config = dict(
    d_shared_expert=0,
    routed_scale=1.0,
    balance_bias=False,
    norm_place='pre',
    tie_embeddings=True,
    schedule='wsd',
    decay_fraction=0.861,
    decay_shape='linear',
    final_lr_fraction=0.1,
    batch_tokens=65536,
)
Below are experts of layer 5 (counted from 0) of a mixture-of-experts language model. Rows are named router (the router's row for the expert), up (a neuron's input weights, with its number) and show model dimensions 0-223. Each number is 200 + 40 x the weight over its row's rms, rounded and kept within 0 to 999.
Before each expert's rows: "mostly gets" lists some tokens that are sent to it at least half of the time; "comes after" lists some tokens at least twice as common just before its tokens as in all text. This comes from a sample of Wikipedia text that the model never trained on. Tokens count by the router's weight.

# expert 6
mostly gets: "\n", "-", ".", ")", "==", ":"
comes after: "\n", ".", ")", "==", "===", "\""
router,206,177,171,323,214,197,150,179,169,192,184,222,158,281,204,187,256,185,212,244,135,199,110,214,225,166,174,204,217,215,144,142,176,165,142,211,162,281,236,131,244,132,218,190,248,196,224,240,130,232,204,222,214,221,212,241,174,209,190,251,254,202,234,216,121,196,219,172,186,205,272,209,206,166,219,255,213,237,271,235,189,240,161,274,287,159,178,168,187,182,290,213,210,226,209,242,185,163,265,166,195,116,225,203,227,222,181,261,213,203,307,172,226,160,183,221,195,204,221,216,219,169,196,204,177,113,201,206,190,267,152,229,208,156,159,169,184,196,166,117,238,208,251,167,141,197,226,242,193,168,163,215,201,163,230,165,190,192,137,245,174,177,159,220,278,231,119,193,192,262,168,182,156,171,174,127,230,174,229,236,231,124,238,185,167,136,209,128,282,191,226,242,205,271,205,252,247,217,198,267,219,180,224,234,177,200,230,225,259,193,230,161,266,147,133,188,135,187,221,159,208,230,188,197
up19,202,199,203,203,232,214,187,185,253,169,185,190,169,179,221,255,197,189,173,124,220,252,230,99,173,174,174,197,189,169,215,239,133,166,256,183,180,213,130,144,261,165,182,183,216,168,217,196,223,216,224,194,169,216,169,135,206,153,171,238,113,249,213,189,184,144,139,220,211,171,285,187,181,185,243,212,158,194,197,172,182,193,108,209,124,223,194,234,204,172,250,228,246,246,204,261,229,214,165,217,130,173,109,239,170,218,153,219,183,203,240,261,138,256,183,238,281,226,197,280,245,157,226,290,226,188,186,209,170,157,253,334,210,195,197,152,201,194,210,175,200,217,167,166,204,271,168,210,149,259,151,209,202,209,165,201,204,205,260,171,159,223,207,227,177,177,185,162,193,201,222,129,156,250,157,229,174,263,149,178,196,235,212,202,210,155,160,164,275,169,257,230,244,190,167,252,189,118,218,157,166,183,204,262,166,205,200,231,201,290,206,154,159,259,257,177,292,213,225,247,250,266,141,270
up20,229,149,208,180,187,200,174,211,188,167,248,149,240,134,127,226,119,232,194,228,188,177,184,163,150,179,243,223,200,206,171,233,198,233,173,152,172,151,219,204,213,201,174,194,211,212,209,258,246,210,225,167,244,176,231,262,260,170,211,159,292,202,187,129,194,202,226,218,175,199,226,239,182,213,174,249,237,248,263,237,245,208,293,232,170,197,251,159,181,219,152,308,236,185,180,224,264,176,224,182,207,223,222,205,142,193,219,240,227,230,209,269,181,243,205,220,193,162,236,201,227,196,159,160,202,98,270,172,134,133,121,212,196,220,264,303,161,185,232,156,260,189,264,193,166,191,266,192,182,216,210,173,195,183,207,155,204,191,140,241,195,176,182,173,220,268,237,165,157,200,217,202,285,214,171,184,163,163,239,171,138,179,158,122,320,119,225,219,145,212,119,206,209,242,188,224,143,155,199,212,204,183,199,165,142,218,177,163,245,178,177,251,170,204,189,183,150,302,160,161,172,263,262,128
up21,169,222,213,229,204,145,224,190,277,225,130,231,222,226,183,197,199,216,239,181,211,165,179,152,233,198,206,206,183,197,181,198,156,236,197,216,228,227,227,183,253,211,276,204,205,260,206,204,105,226,136,145,210,219,200,247,92,191,252,227,237,206,156,221,128,267,215,153,167,276,271,161,179,156,173,189,184,226,228,235,115,165,213,153,193,172,224,205,247,156,168,223,165,194,284,175,186,261,175,210,225,205,182,227,144,284,215,200,190,236,265,184,190,153,229,211,285,170,188,112,216,199,197,207,207,134,165,168,182,194,173,232,255,113,175,261,190,175,200,270,203,260,216,222,194,167,242,128,149,221,181,284,259,164,193,207,193,155,277,193,199,126,204,156,236,113,163,254,265,203,213,252,221,228,252,133,238,192,217,202,254,202,243,130,175,166,171,208,215,158,196,274,121,217,164,256,229,174,169,207,261,164,250,153,207,222,199,185,229,180,177,175,235,139,175,195,210,186,167,324,197,190,184,166
up22,220,207,182,104,226,225,235,132,207,228,251,252,256,149,172,195,219,272,243,156,155,201,183,204,179,228,188,302,100,212,150,227,261,125,141,185,159,189,122,240,212,166,153,186,171,154,253,227,223,226,225,172,182,198,126,202,268,185,166,198,228,187,212,204,206,173,206,264,210,202,239,188,128,225,249,248,132,203,203,196,191,231,204,208,265,201,198,205,266,192,253,165,222,227,163,205,181,118,233,198,199,235,208,167,99,187,160,263,195,207,188,190,214,220,255,148,187,154,237,232,179,196,184,275,178,230,181,130,229,215,169,184,207,163,224,156,260,144,163,154,134,209,158,276,224,135,263,234,201,189,182,227,213,184,247,228,165,183,238,240,254,202,184,143,160,212,273,181,208,155,220,224,187,227,212,234,194,208,155,233,194,145,201,173,216,222,187,242,205,72,198,260,248,138,274,249,210,241,147,281,235,190,283,164,188,168,168,187,181,111,225,220,174,170,182,157,193,151,255,238,199,198,202,230

# expert 5
mostly gets: " S", " p", "p", " C", " re", " de"
comes after: " |", " the", "-", ",", " of", ":"
router,244,189,254,216,129,172,254,223,213,156,222,220,216,208,185,224,200,261,161,303,237,206,183,201,194,207,297,134,211,195,254,231,187,168,221,193,213,279,194,219,208,273,169,234,106,157,195,187,216,208,221,196,238,184,220,221,240,200,221,149,174,155,220,200,265,197,188,253,222,300,198,209,207,211,178,229,243,200,196,222,171,191,213,177,163,183,157,221,211,171,195,156,164,156,175,194,135,206,158,217,254,225,176,202,230,164,148,193,229,195,174,275,166,217,220,168,248,228,168,166,221,190,198,237,188,140,266,152,246,211,212,182,180,215,156,227,188,216,188,239,206,253,189,182,181,160,254,180,185,229,224,176,310,177,206,121,272,223,210,209,154,198,192,142,268,192,170,242,261,211,234,205,129,199,250,209,233,257,121,145,225,117,125,193,206,221,184,200,88,188,207,142,159,138,212,209,144,176,226,208,230,241,250,227,206,217,200,142,192,262,213,193,192,132,104,266,170,190,240,181,67,153,225,96
up19,233,233,186,178,199,162,222,217,239,224,244,171,212,171,274,144,317,251,142,135,188,203,188,231,178,306,221,254,273,196,225,177,164,149,215,246,168,142,207,251,202,198,179,175,186,198,213,151,218,202,203,177,201,257,165,226,192,175,136,143,225,211,243,189,182,222,195,217,130,213,236,195,225,219,211,215,244,173,183,200,177,123,161,227,214,184,205,240,261,185,144,189,166,214,230,189,173,212,177,228,215,177,167,241,204,190,206,228,218,155,272,231,160,303,255,258,167,155,162,186,186,139,318,151,261,212,217,261,263,150,206,236,211,247,204,187,253,190,147,300,212,216,138,216,109,183,223,194,240,245,220,202,127,183,239,205,230,198,195,258,217,227,202,183,131,202,162,183,280,216,224,163,149,236,157,246,201,210,233,159,209,142,149,145,189,267,127,130,219,229,234,254,257,153,223,190,179,193,214,184,171,177,215,169,176,197,149,105,183,202,210,125,228,197,143,196,214,255,168,219,196,155,227,107
up20,171,178,146,189,228,217,137,179,193,191,196,137,218,198,235,229,289,264,177,184,174,304,212,239,241,220,120,241,183,254,263,189,199,203,168,211,196,232,122,237,206,211,166,213,276,226,200,162,204,260,163,279,119,205,190,243,193,171,160,189,310,199,173,183,183,214,205,232,153,185,179,217,170,231,220,169,260,248,183,186,205,194,224,218,200,199,144,141,174,182,220,245,205,178,255,217,272,205,214,245,225,158,212,215,158,219,229,264,181,200,271,156,222,187,193,87,191,217,218,217,279,190,164,186,138,194,233,157,189,237,172,259,149,141,307,221,160,144,157,257,214,149,242,179,173,177,219,144,210,295,176,191,148,230,163,219,245,252,193,198,240,178,168,183,157,172,178,225,183,253,201,310,168,161,148,264,174,122,282,212,198,183,179,118,266,186,142,226,235,179,178,181,175,200,196,202,179,263,188,168,198,211,161,192,193,247,193,174,197,213,235,182,109,175,246,178,145,172,216,214,151,235,219,243
up21,201,197,229,212,157,229,154,200,168,175,203,256,190,208,158,164,220,228,150,238,177,184,208,165,176,235,249,227,213,140,257,188,183,178,181,138,186,250,190,141,170,261,193,141,235,177,217,234,209,213,280,255,221,256,188,252,223,163,225,175,240,219,191,280,230,206,212,184,210,187,235,176,166,194,171,246,207,234,211,201,167,188,210,251,260,168,144,233,156,169,212,244,277,182,200,196,193,165,271,155,267,173,178,227,158,221,224,133,271,225,170,242,221,125,306,193,189,185,231,320,213,228,216,164,201,152,260,172,248,165,172,173,220,172,208,230,237,201,85,184,143,188,222,218,118,167,183,255,227,190,210,194,256,195,216,229,210,215,129,178,167,149,268,268,192,147,199,161,162,233,240,139,207,145,181,211,171,115,215,249,211,199,214,304,154,194,224,247,236,137,217,219,167,139,145,207,207,100,218,222,203,223,184,185,183,108,97,168,162,209,174,211,212,182,210,218,250,263,192,232,151,221,209,125
up22,246,204,246,222,145,193,232,205,204,156,232,136,152,229,158,242,122,253,206,126,170,187,201,197,166,198,186,172,223,218,148,243,227,183,169,265,168,173,182,148,199,254,197,188,117,162,176,161,116,232,175,233,148,188,247,242,115,209,186,138,233,263,218,150,308,120,190,129,238,140,171,208,178,235,206,255,249,198,220,187,137,213,213,178,166,211,190,257,220,152,233,177,282,163,213,175,196,207,283,212,205,162,189,155,199,240,211,226,122,173,279,172,189,184,238,192,212,212,248,165,204,140,248,235,162,157,245,98,137,270,216,218,230,194,236,237,222,188,169,183,261,228,219,239,240,214,239,195,136,234,231,183,157,222,115,217,205,182,220,221,243,287,226,169,220,165,225,248,141,138,190,192,203,232,233,231,164,235,185,209,167,243,146,151,202,189,156,225,212,243,215,170,220,203,221,165,147,225,192,171,205,102,226,285,184,282,186,218,166,251,225,234,223,261,236,210,171,208,240,178,129,189,233,203

# expert 0
mostly gets: " the", ",", " a", " and", " with", " of"
comes after: ",", "ed", " of", " in", "ing", " to"
router,218,182,143,151,180,242,219,157,235,217,230,238,233,139,228,202,161,176,231,136,189,214,216,195,172,223,222,229,226,206,241,173,178,197,204,125,216,144,210,139,201,265,176,254,231,240,172,274,204,208,150,305,211,137,196,240,196,222,211,246,208,208,145,200,207,228,259,165,124,183,256,209,270,207,220,119,180,187,109,225,217,207,190,181,184,208,220,180,193,181,212,131,199,229,193,214,239,210,187,233,208,217,224,166,234,201,244,134,192,252,216,201,137,257,199,285,179,176,200,207,156,156,331,282,201,187,89,194,132,195,210,206,276,180,190,191,217,221,214,147,147,220,197,288,141,188,208,219,214,179,162,291,241,231,141,185,264,149,253,197,161,189,193,199,174,200,233,190,205,259,211,161,218,215,248,185,190,232,270,151,186,191,139,218,224,136,225,275,147,222,253,208,196,158,213,224,225,191,188,159,187,121,241,174,197,205,202,181,213,153,127,139,117,178,213,230,127,148,216,189,252,139,259,139
up23,217,165,166,171,213,185,178,160,197,202,195,211,268,193,173,206,155,227,249,230,163,215,186,188,273,173,237,170,266,269,182,265,257,217,177,212,198,144,251,200,144,184,206,159,234,227,153,236,198,197,228,206,226,269,208,269,199,209,233,244,229,196,194,258,245,185,203,166,185,124,254,170,249,198,169,296,136,226,187,116,189,188,203,244,161,294,174,168,219,221,131,198,202,207,161,235,182,265,227,238,257,218,222,249,172,222,232,198,134,150,182,165,144,191,216,181,225,174,204,200,184,159,296,172,160,186,138,177,138,258,162,192,228,148,199,177,127,147,118,161,172,201,125,215,215,197,228,116,216,245,170,203,251,219,161,223,259,131,173,264,168,197,146,222,183,261,166,232,177,160,312,166,168,203,155,188,237,213,248,199,170,142,180,156,136,159,272,229,286,208,204,151,175,260,267,170,254,216,222,143,156,244,143,215,177,184,197,207,227,239,240,186,209,199,283,182,197,187,190,223,201,132,196,153
up24,168,196,211,160,216,204,195,187,207,150,166,211,173,223,224,184,250,206,281,186,124,182,210,176,258,222,261,139,146,176,178,219,269,244,195,169,225,137,144,224,284,144,268,237,177,240,228,185,148,110,198,145,220,217,155,146,233,251,186,195,164,241,233,234,183,191,177,190,153,255,204,153,224,253,158,222,223,194,219,256,173,215,237,159,182,262,232,163,123,137,205,241,232,136,140,138,281,223,186,189,157,202,231,267,160,135,145,252,239,208,192,211,235,184,161,132,267,182,208,163,187,145,219,215,177,206,247,183,139,204,215,161,270,222,192,175,228,201,208,238,169,220,203,185,205,183,205,198,247,123,221,131,222,188,190,310,223,259,176,317,233,225,217,192,193,224,247,234,150,180,147,163,133,232,272,245,177,165,218,244,158,166,221,212,231,190,168,174,159,259,133,212,261,210,48,180,142,219,217,254,226,193,225,215,222,214,217,190,198,163,223,220,229,203,237,201,184,192,216,191,247,200,161,214
up25,161,165,220,253,204,217,241,209,210,219,231,176,160,217,102,241,226,249,246,237,233,178,200,114,257,198,128,188,168,161,169,164,178,165,192,212,175,189,150,166,225,175,163,147,204,230,178,251,172,303,88,277,245,217,186,141,270,207,212,176,268,136,260,193,217,192,212,181,225,180,143,230,126,232,248,211,158,186,167,159,296,249,239,260,279,209,208,254,279,165,238,148,261,150,174,175,182,160,211,226,224,229,200,167,187,228,130,151,227,190,284,230,208,197,135,210,244,196,219,182,195,235,256,246,181,250,177,170,207,159,163,156,170,193,203,217,132,179,221,202,213,175,249,152,133,244,229,228,211,149,227,258,255,145,143,191,143,151,250,258,214,196,234,198,177,160,224,241,228,205,165,193,132,199,170,205,198,177,203,249,239,205,248,181,202,247,202,238,184,196,143,263,257,166,90,230,207,184,186,217,259,208,201,212,195,102,188,251,182,206,156,154,217,223,218,201,210,273,223,196,179,216,211,191
up26,189,206,161,234,197,148,228,148,130,223,174,155,185,233,198,248,150,156,215,144,214,193,166,200,193,241,238,139,96,194,185,200,225,213,141,207,204,165,255,87,218,184,206,201,192,139,203,199,192,207,184,152,212,179,136,171,131,175,176,160,295,200,193,214,198,210,193,166,191,146,138,170,169,197,205,173,173,206,251,144,158,210,156,251,182,224,201,263,147,194,250,178,195,181,193,213,175,188,235,154,205,220,148,220,177,295,187,267,277,228,251,216,226,204,199,178,202,295,141,204,234,198,248,218,212,144,203,193,171,193,209,236,197,251,175,243,241,181,240,244,234,113,286,161,215,169,191,204,227,217,187,207,225,251,188,176,141,175,122,158,231,281,246,256,199,170,246,235,254,148,194,220,270,200,259,199,200,189,226,180,181,255,201,210,281,152,182,267,240,205,217,295,190,194,164,247,288,227,222,147,155,258,290,173,228,224,249,239,184,216,185,137,199,192,153,225,158,284,217,155,200,184,105,195